Below are experts of layer 3 (counted from 0) of a mixture-of-experts language model. Rows are named router (the router's row for the expert), gate (a neuron's input weights, with its number), up (a neuron's input weights, with its number) and show model dimensions 0-127. Each number is 500 + 40 x the weight over its row's rms, rounded and kept within 0 to 999. Numbers have three digits each.
After each expert's rows: a language model's description of what the expert responds to. This comes from a sample of Wikipedia text that the model never trained on.

# expert 0
router:527426558511484537553494479408576518537543507486506587492580509476509499497527530494471488529500533639470510455510496528448498452489508483517501571503507521463538479511440546515523457523542517521524499514472478500495469490499482478529484416479498473538471430471568476458477467530461438486513479438526438531446472475469439619416504447464536471465552488519495504555518488455490434463570
gate3:465560533493534505597471489448606475380536446463434516555521403526449523475503540511483480523457535505463525550534488557501518514527518568520429498466446484496522525525505568452439455511487478505508466496545490461486586513506557515535512526499526487569472487492493438393509532522556504491548481495540505568529501471427479569458503496511487446501466482472497474490472518530456464454552
up3:452513499428516507498404482581517521464486459479545508493467501460525484524511521584493482484552562484501544468544524548501485508471528571538571521480549498490460521492469493456530514534436498513492512453442532487544491495546625530517476575567544439519447429478453470437457515425536521443437533571519516437476487427488503552509505545527509518443523431503543495442489519494515452500553
Description: Pipes, colons, dashes and semicolons after labels or entries in infobox lists and tables, such as Genre: Jazz, Category: Transport – Rail.

# expert 50
router:521476520521508549524436408454526566513492499457497538524511501509511479517434510498454538513532527520491501473564520491449499457498458523506497581444516499403554463532495528515520407453517520450492510413443528539533467516493487422488503451478494440527431460450469502519489496550542445499479435502499445561468430448472433554492460412504540476452497473554542502479567435455529424498517
gate0:463400498469398513501480522523564424568539443507466518523482521518533491498392494505481482568458469499529500484397457487619509471527510525505522458476520485484469464500486476511559515505454460495539514492507529513490454502535506580581433470547473506525586436418479487447451520470492525562547540517451497482501502523520477482440488470509458513471517443408537509456500476528473484484490
up0:489515497547497515410520526493487505498427494455505488542461552508501507532534455411434504499544453495462462489467513490470553440413541489523548570473571496544484557522558504477573549525590504505507538509563501521494513400483483456491507507407584448497532523507508550475549533538521568516495416486534482526604561478477498508489497491513564528439525481450501457507473530469507517525454
Description: Single capital letters that begin names or stand as initials or regnal numerals, such as Teimuraz I, D. J. S., K300BH, Zimbabwe.

# expert 18
router:524475524491489509432478448456527490477539500438500516492575550458595534523494472502466566536526563552514490478563482533517497447548482505537516534456488495423639509502494522472555460550522508498552473433433504509484477495442497418494499454531488442541522476465488483506501483567473434444515417460469485503510449427439458491443478469478569481492507460545488543486581463452488464513511
gate3:439453557494456505575482516551570525501468511487533528527552630491491516551527523491463445510603523473491453483497488510564516437511418479482499402471474510516513493467494496533526546454476488528497471545467494536508511521500477527491521584581518497514452566506458479521485590482427400516482414462498547485520488439520461444483469515479501550523527500556497494458557471482514464461540
up3:529515466488433453464501483515463531539506496453519474491513548492538493499571495484442467478529574609491478506467488480419500545570498516498491414494482509503530535443521526545547574468473514523472482476445447524479460444464466444474451581558485450438455553485539456464547542473450471468549546485526486488494508515487548497485473523414557525490474513537390435447475414518500517473547
Description: En dashes and hyphens between digits in scores, year spans and track ranges, such as 4–2, 2019–2020, 4–6, plus slashes in stat lines.

# expert 30
router:534496523525486499482453483395572536540466481434546534495535547499512513446416521536453545542553531548521478518541431504426530506492460549516524582449500559410561456521476489515491451485500474486482489517478500516510464475484466472503511418477543498503493417425557470484517450526473483463524474507493466548484417458490442584438508484474508501476562436514564462508556478466482465431533
gate4:577559494472518498527470486500509490475473530553560443443574488472491541541463485548558500512486501516429381468508445457464467498492461462525517538502452550494524572509529460488495448465522560486474449478564480551467518438509464537466558555431494580456533517466521504504497513506492511427451512524610487534479480510491443552468568514527514534486573568535545454473542486453521512556540
up4:508478509551593472538467463479470463522554458561538480524487447495551511432457501468507558539491526507444386485477496479477506490454460511501487496480464513461496453483508499453480478514480457503512390556543455516510467481487523514520518449440518502457540533555510466458479507558489468448425510466550558551489491500441478566498446523534512537529490545432502615541545542587477411538508
Description: Pipe separators in the middle of wiki table rows, after a song title, venue, team or person name, before the next cell.

# expert 55
router:510441496487520596545495478482470600513467528462518542381505572510542455483443538509474504517531523585508518540493520508398520414523467533553552531458506564468516507546463501529496428505532486434536505475443457557514441472463450482502477477530523464495527484488502463514485436480447459490511483435532443575468417473466467536487506443462483484490549480578506493511532441516488501479482
gate0:531517493502594553507471430465475488482474518515527476454463495491479518503450532455521574465499504446541484540520468475461489525506480476527512493475451500532415518507543539543427483510516511512509510541477567451470549442404511465462433479531544471533479462520451496464431567474498504480479454618423488549552428465477529524528552531437546491456521447562481512483542470480539594492565
up0:529538489507519461537468512443536447450566481512548534603459476482447550462462522522464514483537517501468461481504523511507466445491518512527422465478531494527506503568524462413570515554432521494427487464403502458554582463478457503470451443577444461465488463440422496523522503520464522534489545435465500472518535543583489483442538508556489508523442471512470554544493517484468475463530
Description: Commas after dates, places and list items, and the preposition with and its kin, such as between, against, alongside, featuring.

# expert 23
router:534475534489455588504529506452494523505468561473530563491530520515479531472542549514421504534563545532486505553525448522512476457543536512523507538481516547403606495506445485486494470506535482428509526464434508484530399466502491470481410457459531475491477467470576487474507502540480501459513472540442474561420510431436507537471481513423489504530529486547555499555578423493511473498539
gate0:474505477513516533505471464604478543550547510504559498492463508484449524535492476537438433560531515523466444497500543537467508495541559517451493431543523569489521520508402429461451538548522393468527578470496536530465443514495465523486530560502484518456489508469450473492394512498512458468519441572416574472560501508488524506501461508527537402477517546491481465523509491522538519504546
up0:576587463447536494512509473493507505456473536546496517572501496523482523436539449565466576504485550516444483428533559512497454511457442521488515557478577488509469569511568534522548509510516496525456490454451468566590485472535564552501495438514505492519545548471458494516515465511438488433477519458487468487524496492501516495500553541472462519468503488475383534463503491435441430570436
Description: Stems of abstract or Latinate nouns, verbs and adjectives taking suffixes like -ation, -ate, -al, e.g. organiz(ational), advoc(ates), rel(ax), design, development.

# expert 47
router:434489517457455498523491492425520484502500470492461521495523556491494529433484482491462505531522585563525496497535495503452429478491456520478453531474546559450523468531481520508595463516512514492542490459449513517522391485447526514533503391541567426561484421440495474522474479531448474449441478506474453509499496418523445505497473461455506456475472490562514550548584407497476456494523
gate0:531480539426496536520465475472449452486499505497555489407495549496533534560508482517557514474529415478513561506514591417474504506485563492472508540551475459455494534512478571454517472554568522538473456506501546486515485485430490436518519445468555481516493480504493442477579518496475471498478505507488584475578457490490484547598479560432524498476468483421516561537518578466548460545492
up0:525516498558526424433494483499515598519458525443499478498489606552489484438472536472553461457423483531455484427481472569501459522473520546514478477506473470480555509434492562486510508456492539532585520467511476540505532446514575466481518500508536496460579524518496474445515547590490503505566473491417478484443479568526512455552485485536514496532532474508504532525539392552509455464479
Description: The word to after verbs and nouns introducing an infinitive, plus modals and for/of, e.g. struggled to, prefer to, would, can.

# expert 4
router:462394553459506527497467471444553505543492515486528522429576574471505481462463475531503486527512524580518471467523425511466498479457501481485512516470465552452557505459452540461476454497531509447518504509456466518526514460507453526513461462481463467603463460484523446464495458537475461511510447486530463533475515472461478602474481461441485471493570471533580522555556441411433425514489
gate0:548465509484479463464568504471511443489453463457470516438557377523507486509529557433412513474495509534410452549513512504469573511493510515499555551411470508449468489483459451504462463489554557533501514554467485480525528549492462443534478462558510599492449539544488544507545512515512551526513544526498475495513502550489523589488477517464477525459470432487548473430414491459528483524488
up0:517513437518509514497515552573487538487505561490567531489519524463565537439489486576486408516452516447566493492489553506522465506560462539513457474564476488547533592587501476557513495450496445508530485458511477547438522461628538514492495474512556512519538457500457503505467536503498512471551487509483532511563518474459487447417459505521504484572457521540503490427595507552477502554513
Description: Table cell pipes and the passive past participle in infobox lines and prose, such as Preceded, Succeeded, built, founded, designed.

# expert 11
router:487423545463502558476457460428509567492458488449542528458518546504526504521470511583458546530571488558507462434538408529498509420481475531500488560498457492469624504516481550542532444490532473487506449418455546482500443496424486430493453463466492484469506444452507466488515466531491493518490463506472454484469439441471426520536512468515501491485501482537530539457566487483462435489558
gate0:519550525519467442536465478507461458504468483555499556376481561479512529494443452503480481594531473519475509503500548529482462504555458505496475547507499544512542458537586493494523426540397520539448573543527444471522473522503500527509476508480490449565511441494489548508481544474549508490575455545501464544516524539462512537541502481499488498450421526475454570539464535543595459571528
up0:497494476520546555432522551534500471449492553535491476446469477459494422552495563457479513446451525502483511490463496474490495601488552532491540447511484529523508578573486496448462578462562522513582491498461558515466510488560440492505466479479477496539459436443576483530525512529459536525529522450453523469457452456486430443488487497518509471540476473532414489376540470514483478455541
Description: Opening parentheses, quotation marks and dollar signs after a value or name, especially metric conversions and table notes, e.g. (91,000 m, "Physical", $777.

# expert 45
router:493473546522465586547505455417544567491482469509521514454491491513532510506432510525450536519555560561496515468583514561437543449485502474530520510437461561464547490560499476579500490507508483501516503448479542491545420493466513407568410461475528495522467520465524487497517481548500511492579508532514474547464486440490470519457478470433535509532510551558547513544576411439486489466494
gate0:527481459528497433501582599550492499458497515468553475487511531534493480461490550498536516509584550497564482466450532481413467541488518485488515515546489522476472601568434525496481473515487502510485462534405455503509419463560524477470516480531508529441483514576448485502534535431516495483514495555504472423547564585502550527552463531479534460469479463467570503491512477481429560513450
up0:531494495458461555484460454495454489525495491490556558533501427534453503448519500420498451459486521428514565502506426580591508514540494490510553477528504497549382481445510485574555554428485502483459427464508483524531434490444505467455505518488547504533543461443543497459515505512469513494525491426481534523483512474489475496484468537450478495559584557565512534480595484550460517473486
Description: Periods ending sentences, often with line breaks, closing parentheses or quotes, such as ). or ".; also full stops inside abbreviations and URLs.

# expert 40
router:447478519542535526505458510419525595518454519471556589465543553545513536461453475533503543547564549519496508520534498540467519442538477523512484562511531520426588526495477517506490405447510546534482518490481464494493454482474483422571490465511510508545532426441534506462493490534472428473492425498549475484454435452450479515474441446469540488463540515517562515479559422461491459481493
gate0:481451460523545455521495544520530498508553539494546576513480509493473627518519555446486449522481525510529482570489401438526502487488488453434548562471521467473521502520385467454470541553516586444427522502455513483538470472535507475506545520529527485492566497534566478429460442491564471502498516529445483483509467477492460574476451513499494560540466460496487478481470452467446438510536
up0:463537486498540485525473485493518465493518505552392493489469467481456465398471460510539508499541560504464516488526515478522555488519512537515425534498538527438516518465498528494556457564534515537583533470545493528550519566481587553569494522498495596526510512515438497481487571525426521446466463491511478499432562517521492524435494466484511526455478498511569462527603462441563454436459
Description: Lowercase starting letters or pieces of a word split by the tokenizer, such as s-epulchre, h-orns, rel-ieved, plus end.

# expert 39
router:484487593531472532488460486480577539591463450475528597446551559526574532514482522552416496546552534524511511521560482543468516440557529500528511592489472533462516516529460509533541490467529533460519488463500512481544470473518521513520433440550499450505514467432532494484504538514502424488455477518520517517422482471418504524524497514482489467487534456638481519499527504475447459465537
gate0:504498540490515526504489538487530466446511478496517475505479491449521500525566471605494438491553556431474426460540529473548385483550423478504578481481505509530504490551438561454521534472592496428496507564457421515493509425546479484486515549473477536483523490479393513486483488544530503450527476494452495577520513515550514517481497547519463517464480455524444468463440437480514555506454
up0:486499469484503504516563497554438489544502520511530480494524536453511490529503459542488511554540544478524542481484421483606467449523484494463538455504576470496531573438474542492489532466418496506472501556407416520512456474518426461494527430514460540480519580501493445582471479552550490564493439547469466488466459584507492474481488555486504489538606454496450471544524511556518510489499
Description: Final pieces of concrete nouns, especially person and agent words, such as examin-er, fielder, batt-alion, smallp-ox, plus woman, girl, bronze medalist.

# expert 51
router:484463559493510546522446462473536497507514512425490555462560524512490493508499440510486515572514565601491483472471446471495537404517539550500462525499524587501626518516493488510470413503504470422479537446467481512532454475516529458504440436483478461515544509471534495483485491538504516477460443473472425546459413477450466509494511404470550458485465456539546529505551474463451490478524
gate3:593599475524522524477497563446452462516536458432526489509510554565498485484413563493458500465528571440491424437523430554558497432564546577464478475466572555500563486486532494448492463540518512516513520469498468566509530527474545515485467502484465493531511454472495498516470466558492524478490478498502500486465442541497551510512471443499498451483550446450441460530540494581552510456548
up3:379501473492449517509486482532446522495515592464454484494441469503519516468545485481531527571506498506518500473505520564508504473364431465482516518536485495492488514484506529492583448430507537522507524453461575491398493401431458522491513509435481464549438477496536501450487488473503444464513458492507475478509574421462496539519523524484516537532541494473512536454466549500534513498404
Description: A lone space token right before a year, date or number, after the, of, a month name or a table pipe, such as the 2025.

# expert 26
router:486477544497468494501490418436527503498497505479543511501542568495520478506428465531470492587471533533521490487520463507472492452464469481460555549464506517467566522500492540493545460493474455436483478478478452539618509476443456507483468512482471457522467443459531474483485410535503471519519407536467474515491445420480493603487484486423511483470542478543576575551547411439462464478475
gate0:559450449439480466502569472519587528495489495458511520528484481497492480482499490540471513506421569543521493489464543485452556544493557550505451539516580569511505530484476447437505500457502567521551460498521537492456443461535497526534496570507536483552532541455539520531521452465486587522454453507470504466459458475567539475534504377445461476512509536574462476446499434570509541454502
up0:467494508519497472634543509560560539514552515498520516544429498532472495467572504517494475426454533509505481476441472500480516527466518499492493483512480517584448507536538458492554478553535471453530557503450502428519505561566474466492536488502540452522470502457612557579478546568457506527481438508460476477474440474556521502532503462480473476553471480518549455378528467464490509467475
Description: Past-tense verbs and participles after was, were or a subject, such as released, known, merged, named, produced, often before by, to or as.

# expert 53
router:517422574466482618451471458437512565518502520486496585417500575489513532523461475510496488523525534612520513484513537503486521412500436527501553570471474562470512528522506514530453456512494467448560453443455469473482459503497448475488502491517490476496449458452533461494525431557501481433441442514505455491438477458471456595473565486495539539515516490524496509481507456490500463485539
gate0:423427467525461541549482507474489473461445475449470456476523512488552494544490496480500498549505471467482472465559497488440498468509488448513452498515532451426511440554437519476447493469465503525471558468486500524471514523481451554475448506554482561503492381508558432470451527572454548547552552526500546488532502485529524517444500578548597495456513470421413490454490476454565489491524
up0:528467541513562450581557514560439519488474532448514569478538420477539442529497516545447487491563531463524474429475616540477502476544505577513464557514489507444530542470506502452591533558423445504569492525482431550509458554485515491503490455488515532537459478525524461513469529561495454536489512524478474502452518567483472565519530523512515540470463548455524471435469499507520457441482
Description: Commas, often attached to closing brackets or quotes, after years, numbers, names and clauses in lists and sentences, e.g. 2019, California, together.

# expert 10
router:512516517483513557488458493388533551534494461390501515436484493498501479435479424528499529538528528554555466523552471522482525448468500547547479551489497594382522506532451536490505497535485500440524500474476476490568432474495552456532425456479498451486517514486535508515494479513491441442453456480485461547485455458469457587423491456499526495454521500561512529461531460514439486489568
gate0:395543533509521496456493528514478511449464420446527438446505563491589539561511542511497464450486522530537489525495507465506477577564431501551469443490507533473479595532471529433505451495464566547492510471510501594485533521543511490498441471509427505473584474461486455516538526550524428440496451408552526528503403498528491498499452502476489521483512517477509467466526503500455492534515
up0:451441544466529521506539559470561567512485478559553470470473567515515545498492542515510509470460506538456541525518479548510453458529520516544413486491514469465458598535502543495464485466529497521472547497509528473547528562533475581517468519546452532459487449467504448473450493515472454498474427433440597503415466424554492467440480449496436405480505535488505529509551451490470524453502
Description: The article the or The, plus this, its, their and possessive 's, usually after a preposition or verb, e.g. of the, won the.

# expert 31
router:509513507511494506501449493424579546544488485412507529487532560508537508469436494512451564522550513533510475531565474479436515512515429511520532563458503586431560470525468518517471451478522480514500492514444494476519473478502469481501513420495521504487468424400508458482524480535494464466512459551512466573506424464487462594480517489487555495489553435525576463492579457429485488425542
gate4:460422504500530550500527458535440554531523455354489546454497505524455396529457500538494498427438467458522514526475537544405476473505457536450452484523488480450410520469535495538448504528559441369501492559489495526513476497575523488478503484474522436503488561469513521469477490509451496507492496456498446438532461513480468521544488567514480520539495533476510522540500457460509511513521
up4:505538498502435473535464545526512524489411500557501544481478546513527518584548505581467464443476528500477477555508442536491568453518490494478477520494564451516443579528460500499552505482493468430558485530524550417463504485578475504479536534514492546506454521514539425493445487521448471492560438545401545485508544407452488454461432524517488467485509519569446496493485537515471449517449
Description: Pipe separators and semicolons between cells of numeric sports or statistics tables, usually right after a number or percentage.

# expert 34
router:442449579473548516502474478433501499467512489454517545462542500528509531503486457534408500490510529527541480495491517564405464470451483540479491576386491507447516480517425550482532467473550480469569522500446510558578464510499473477506402463489497424489489487464545478545509469582540477499532508477512453554510441434468487588481536475504512490515547486539504530493539472454537496415467
gate0:527498507514504530415412461531535499529480544443559485475571490516534464524500514526490468501544433454512480501546525545464443520524500458419487498549505528455509543489455509561435535495527473505439540455402435479494525550518550454516440481575500531552502578589468470577546453513557489548532562485501504531573501497543472515457533502467493545460502552545464484487526482503448428476451
up0:566478507548463451532501507531432519434516533478553510491490563536483496453454501506502446489469503510507582492505487497533534459518495513519549480550509566463542422476576527569557480543469518517460434593529495501473487493471486558566576474527473509540499484436472574412437515459456497504479516553434479448506485487508504419570460535549456432550480466519489520470488517446474486566560
Description: First names or their first pieces in lists, tables and prose, such as John, William, George, R-oland, Elizabeth.

# expert 15
router:479411515533552569491485420446550525555489500487570499478484512497521492543529489515441543564509528549547523495500488564486468429526462556486524539441518529437514498531438561542542401467525535449470515416464462500554470459550534528470454484525509435474532479488538538486478470559442501423474468485558446493482468456508537524488529449491504463446542483548465507517552460439508500409501
gate0:519559589500559493568491452505454451419501509469473534526482510437476497502522478575547453484432556495566498434487510513484552477520508474482392494513569449486566490503528485501460493464472518542484505551551439506476514493486569515520419467519512485505491415492472496483496564476577485516485417552487474511523529552592431447446511514474487542588510462469464506515496542512500492433494
up0:494545506446491507493491502526478485490430534536519428530485519446505467491498544600525477435537481596472512507503536499536517485537556503494397505445465473505533467464503477467551482454514453515494482489468490498470452562573506511428503576520474468481421511477424494537469603484512523480502406568492514600509470522515496501433490479416457485454528442528485478534558466468503472430519
Description: The word as after worked, served, known, plus including, like, when, except, and often the or of in noun phrases.

# expert 36
router:490443507542535554501434493429518544551494487460558578477539550531502506434444486536513522531523548536508515508542470540469546441569494503507491587494508563419577532481463536492510416509503546530479508482469515464490443449470512447538475461505529468568530394467498483484495497511481414455494451512523488484473456480476455537455451419461547515491537539554561513487558454464517427496485
gate0:505493513456572452533443518466526479433480437493527548472460544472483512526455451451497492586535550451504490459541504435474494481545533510485461526516540533569528471493489488565390562569583471564442479565490523518506550471436538509557512567509512447464488529574416496453480525529520553483536525501494501490479524525447519492528555526510561555470483527534423543507547460499498461463543
up0:465489491467478472533501480447487514500488474532464613470499524522498485529415407525443583560513445486411485436561495543438539549570519515567400521510466498518471504545428450538499520494507521438437579513543538521502542498454527527537479481504452429526545531494486528476468544438536508511461444459541512500546510503503579505522528510463490527502507471494550514471584528462499518493449
Description: Short lowercase word-start pieces after articles or verbs, where a longer word is split: cr(utches), g(ust), m(ating), sc(rapped).

# expert 58
router:540441527515521555499436423454506561508473501451502540531517499504508495500400487500464526514544554518503507501537518480448514450487445515491494574438525507420552464541479533526501413445535506437487493425449528578541471500498485452488502483470518469515490464489493514498488516556515449466508430491518410568450431445490432559465461407491515468450524476553562507479540447436508453502538
gate0:498496452560533444510573597460455497487477546423499526466509561523540509445506471542528580510573500445437515467490514540560529539431448527503516508553524494518519476489476468497494454534457524509507433514552549467493513525514481501495561545456503499506479465560456414486501477531433515518459504529418529496571507599568547523585490501513573501436518485464468478510561480500540516441520
up0:459422473465420495472485535468483416497561467548440459449435484527519475495472497514457437493534489395539421436534537519533514508435513474461535530490500465547537475544475423449488477448497526488555474514476510521490497541475482500466517529441452468529476431588445453560513485495506501468466478551476533495524486598565490517452463487535506525449498454509515541500558416562533514476541
Description: Capital first letters of proper names split into pieces, often in tables and lists, such as D-olenjskih, R-azavi, H-enshaw.

# expert 43
router:528467546510530525537467462475575525497500482429506505506508513486530540493448526549506512538550558541536501501528434499512516438471482547509507576511501552483606516510451529484504436482475486469497461417515453529552391460486519463508508472469475493483480389459536511521484470536452461469535465496506489554524416469435434561512517459452530439450527452550507550469606471534472472451525
gate3:487449490487502485541546517590555546515563499453505523465514458492507520432512476557525496487498582471481577519502454552513514480566516521463467512506515451445486473490499491453508489496531488474510422433447494497522501446529494604563520483484488529457519464526407519506483520440459480462483548511537560481468461523435576570525448548546484417468443478524601531484529490583466537528467
up3:555471613438536441561505522490496535506514502453467586510541523506484510497469470462489588476534450462547461469473489512465482509443471411487523441538467518496527524517528469528467506507510496497510501515496494447511492496422536510561490487465464553473533495525378523584509504441469506467432499532450541505435537478447519509492590550518466497505512463500527593513503445435538598477498
Description: Bare space tokens in tables and running text that come right before a number, such as scores, dates and version numbers after pipes.

# expert 33
router:441440564427508529500490470451480575537512507483473593483537527483472503503457470508427501550525504579488507475522483565505512468491468596476530597497526511451556474545468465532542449489528527509500478475495516447560423497522553402536510403447486482534488458426514467507523453500514512402470480490475511579520505481491519565442455463498508506497530506528550481493566456480509477452466
gate0:555506490520543488537486570507479538490559544537527526490481572495533449410476447506460512484478421550531589480498546447507529512542471491498538548517597496442481571564447468478546577568479503503494508474457499588470500428499494511502583523541493509530547525477503455560498491502462584484450493520450487471469417489558551552468494528427453474506526501491516485488485460537488577509485
up0:459557521471513503514523501456452491390483451482485507534494443480512569491537458527471485531493467480441542460467468470475478557551488495528441591515473475570501543471404481484472397473515459466423505487488404485512489502492521553510536514573500511503533502407531482513470557399512481494480461482530507512471440437548483504437516542460536470468418510487532476555514474565519451510509
Description: Subjects starting a clause after a comma, period or that, such as he, she, they, that, which, who, there, usually before was or is.

# expert 44
router:501485623512468518467471487431567514491509474441525498430538506472522448460468517517395524552557550545526486522593483486496533483540502516511526501476467536453537484519403477566517466542570517493526427487510441535542445466456468505509507477504472471502459446494512427515461473496532499485519491478516425508476489435443470547493483432504583439460544496541509541489495469457410465455518
gate0:552518541493516514504526541456485531512490460501562479491492552458519490580476461474526560486464474498484512520507478481510517518459493468500538481561539502465494537500488578467498487503579472411574460503533496452471481435510467538565441518459521577583405468510437502468543511460520475486472541538511512488456499568425409525511468526485561469500501422547451551577463571469479430515435
up0:524529496461494558543524513513500511504552445506435488519500492552484508541470511553450522500508582546533474489444537545562486493522428530469530498543418563508516459537537541585519516482498497580513421534483536511458440511524494491480469429521584509490496557505461539533411487505479536517519465474498462449486449479533529545559578498566445554602477581451545504503499482433482532475465
Description: Final pieces of words, often in names and titles, such as ing, ware, way, ure, ion, as in Tupperware, Swimming, Leisure.

# expert 54
router:455495568491499522470477453473574515471493506473561510445572506513544511454515490488471490523592574534542489530563479497515453465469525532447484568498488507447530556492463492516494476566507507474481457455452478471592446507538518517521448456513510517545474434472538512474481445525482400443501457526509472512502482453425480515498438474434515501492492444618526538517560479458437510447592
gate0:547503499455477518481482538554559465437556488468511511531538522505472425547421467487520585540425470444533519477533542496507538514514495535599484457550512486531478411608497502492497517430530521500418524483496443484472464495519464519494507465516544509565531430488510502429539511448522513477501436462456410497452466469573521467524470501509475491422481513446466443476480574484506550536503
up0:419549534419547509514385496533519505487529465501496502480499478557605509533489559512503460484526458521476498514477490463496563541548489476558462545438508513478529573514548495528487538552482571603540553499470457431467514496497533498480515510512490514562513560490483500540429450531536534457572545508531463480551458561558536483521474468554502488469586482522496469448520433466478517499573
Description: Middle pieces of long or rare words, often Latin taxon names or technical terms: Roskilde, Biblical, homeostatic, Paramecyna, Stereochemistry.

# expert 3
router:454459541549492521496493448480525531528449450455499541406547541527488486485497482543459499515529605519531486467586431528489526501550470465460575553501487544479527477523425545512533494467482515466564454446526492514533477453482531510513484457504487463522542408399510516488523483511454422420512425522551472579468464466439509526491540488445514443478549507539523482513552498453431462479495
gate0:549542484503490523463481518505448458424514483508530532427489414495443452496509545539459552567495567515512507536406510557454507425519450540448527413454550524447521530521519455528483473520555418500489559549515515568488514524539519566449452542522480511509541512481445479491525570500481517495478584550522490601498525518470507545483531488523544414520473463480520481464527499472528459573483
up0:527539537474487526518586452605502470537581464544465551542482529436472526518478501474575519531520487476468526456549537570485453444448503560556467530463481496472488516555483461488451593537530521474533526523449472442495495554491428527470529547479490519539473502534535527604478497502510492488535475516529516520485538512567477470543455505536505472432520481460601577559435465527538482474523
Description: Short middle or final pieces of words after a first fragment like b, p, t, f, c, such as hyo-id, mark-et, att-it-udes, embr-aced.

# expert 48
router:465485567493496534512457437390583499538489446471522530397566488520535479495454519548466520564542496516511466511526445508455487490445471509526566514490478504462533486530449492534487479531490504462499507438447484460508452511479514444479483439405453458487496439454516477522495477557481432383512487505512425576474462442476489513471516456468518461479495541536477544454531448486423464446509
gate0:454478485475501429476556516561483521507467457481441491512482508425448512517512478465503465489513581483576507474460508549538547557512445593540479519428481524502481430471515551517496460541480498479447542560490509572522539505565538443515486503503532524534453547514462519473570506529485483533493493497583520467395507542546508494525609505531555438455523492588474429443520476524490553498517
up0:538464524493471433533514538581476498507521494549536471490442524492481471476498481497514445539468567520465555465455544459458574554498555512466491537457522486483503477540494514550445491535451374558520488517464528483502492515530456576479527497496513495505486550460520513484495431526490482526535513523491445401521512489438406444486508456505536506525530452524496470382513547407422438520446
Description: Endings of foreign personal names, place names and Latin binomials, such as -ić, -ović, -as, -us, -ensis, Hydropsalis, Chaturvedi.

# expert 37
router:500457545508494496477495376469496557516510544475489589501540588478522483488527474557487477502490585549489443501503442512392501509530460544536497524473536549455562543482446490507500444493520525498549524465426462489507466453477471503514476505489508522529526472459572433476504446560470455503487472535504490567475462429491483540443512473481524523430518459552564474495540404488461445468575
gate3:498425511461531524488539497520524547492499507481494575518454554497520440632528455424513540522529557484525549441453493587452470466431476527475500489491552506552523532545517468484559494438545561477458518530490522486493480424459519520473523526487500487449509522545525481449552445570523435537498485514481600499540497492471493471445482568446444467499562496520561446519486409485465492517503
up3:443399455454529437460500535512445536505462490516547522493422513509532565524563521583481482510544512534487438485526472445433507529493545565513471483458559543471570537486535514537442582476477508486492499517520426578520465480483502473525510475446472484482509536570410456566428491548544463496468449515516467479491508563471507508516501529466464552476541521564537486512488551423508578487495
Description: Words and separators in sports results and careers, such as win, place, against, defeated, represent, Nominated, and pipes in match tables.

# expert 1
router:497479527528463520500436460426571536508510500474528553474541520497538537465463495524428520514578534508485480525561421516462537445477479514499535552436509533469573478512461493547549406465520505445506454439493527511535393448425482445497477463543499490470497450508505445476492501605538510479470511490471475552442480470446456546446479489508517470490531465634528503515532470495469490457499
gate0:493478492586468409535513564507512526535506482483455500447459486582482476470485496460415493468503588561462450426507512464511506513526494455487543460515475487527463485520580560444543538563423492533496564504521467497534541462479505555447447479555404431499448496485458509522555513524450487484451472450507457453501507551487543479543526443482537465544451491464495470543585557494484530465489
up0:476489542579496446474562557500515533404522610542530476530434465514519493571521517451494558467508505470523474486502476438474516419476532411469529481559476497436492469602449500480519541476489566460482505487553461489483481498486459583489419447478511486547511480475522492443522479484458495459477565548487549559483489545504480491515505390463459490583526486479519514509494514455482494547477
Description: Dollar, pound and euro signs, closing quotes after song titles, and capital letters inside acronyms or abbreviations, such as HK$, NOAA, LEED.

# expert 22
router:511446517479450506476517427451499526498513473451537508463528587497571505464450457542456481498490573513509527446575465492479529464550488495545540553499510518467568539553487525532550458525562471467492424422489466518571478456419439479501454514521480474530522446502505467513438481495459461485485436546488456520500459436510479537450520496414526474436529490544559551537522403440456497456514
gate0:446461442397471492503464519479505557443442486455472447530465492554458492412463522509454483464496468531502569514526484496428492454510576466516453545489525530573525436538503499553504508465440540511476486496590475506506534569438451549513471554482443539497502432463519577451491461454517531424489553522522475481464504539451531496463513567521521501497537503455477519526499441435566501436512
up0:500469534486547419486456520470490515500460515521466494518566475553503520385497480463484491440514488501433497483514504560488502472471451511512482511462549505497498437552532508462540491496517466505480396467500482458533481481461510516596372462439522555605423492510487493512457529466468493486510446417450537482431522522525519456513429488560542433492507452472531495477498500513460472583457
Description: Past-tense and -ing action verbs and particles after pronouns or was, such as made, won, held, taking, took up.

# expert 46
router:477484522492534576456535486408496460537511546503521522447453495466566476514507468552413506506538505565545443507507482495516518465548442540453481547437538529426548501489488530570543464432451495492574504473421503526540464487492489507511455408486535466519470403500483485502451475543491455482487474505551425532491487476448454577529499475488525498479494488553540558449566436449504441516544
gate0:517415462498499489505539469548481567540461554511483541502532493593602448570498544453495477407446496530517496510430443524516509491487499474529504518481479536447536555507515507509544496544455561513508528499516539501414474513470513548523515511432496557521468447437508536492456449463559548536494538450628499466534514481502499535464534478502555553521519557558509535552560573473490495510544
up0:487476496524517532491519484532434465478542499443471458485487436542475524486465444521507502468471544460470540500388451564461488491530529536512572528488506533520545519504429469525463519457518506517518498520490556465462460498478454480513479508608491542530469534555420532559455448526503507380476500608483509524538522558517463488556569464496533448489510472530499435493546419517494431436546
Description: The prepositions of and for, sometimes into or among, right after a noun, such as part of, removal of, designed for.

# expert 8
router:484420560456482567471419477473518482519465528428469545440510570511476498465443517542498530535477513518534504522506463504437534478534433484544481527403474581422612542517464495500475436477527550456551500466477507505522472464447523453538461491520490452535468462456538461473523525535479522520506446460465461548469469431476512544494488441469502491547559464587559551513495439475471509481529
gate6:504540563569492486483473516500529537520556449492522480493435555494510533550482608524513501465469594566532514446480515466550525482492480454462480505534464518519447521545492543513479584506512510535443548530499423497570513412474459537520508434483444525553498394507490445426482479448539495476435488475534523497478518474453440424468540490552433507517510473468579494553527530455508500518484
up6:506524540519501510463495571430437437453514506508511489434530469396544500498460506482526529462552478497530557473512520583489468490574509606494493516526485551564544473487443503487510485455477457584534442538482424534453557536447455476516535494470490405548483543519503446539546486471443389466501464559506517539503457518468486457529555467508502536546538520517533490511529450553502509507526
Description: Raw byte pieces of Thai, Chinese, Devanagari and Cyrillic script, plus the word due before to, and some mid-word fragments like overseas, amental.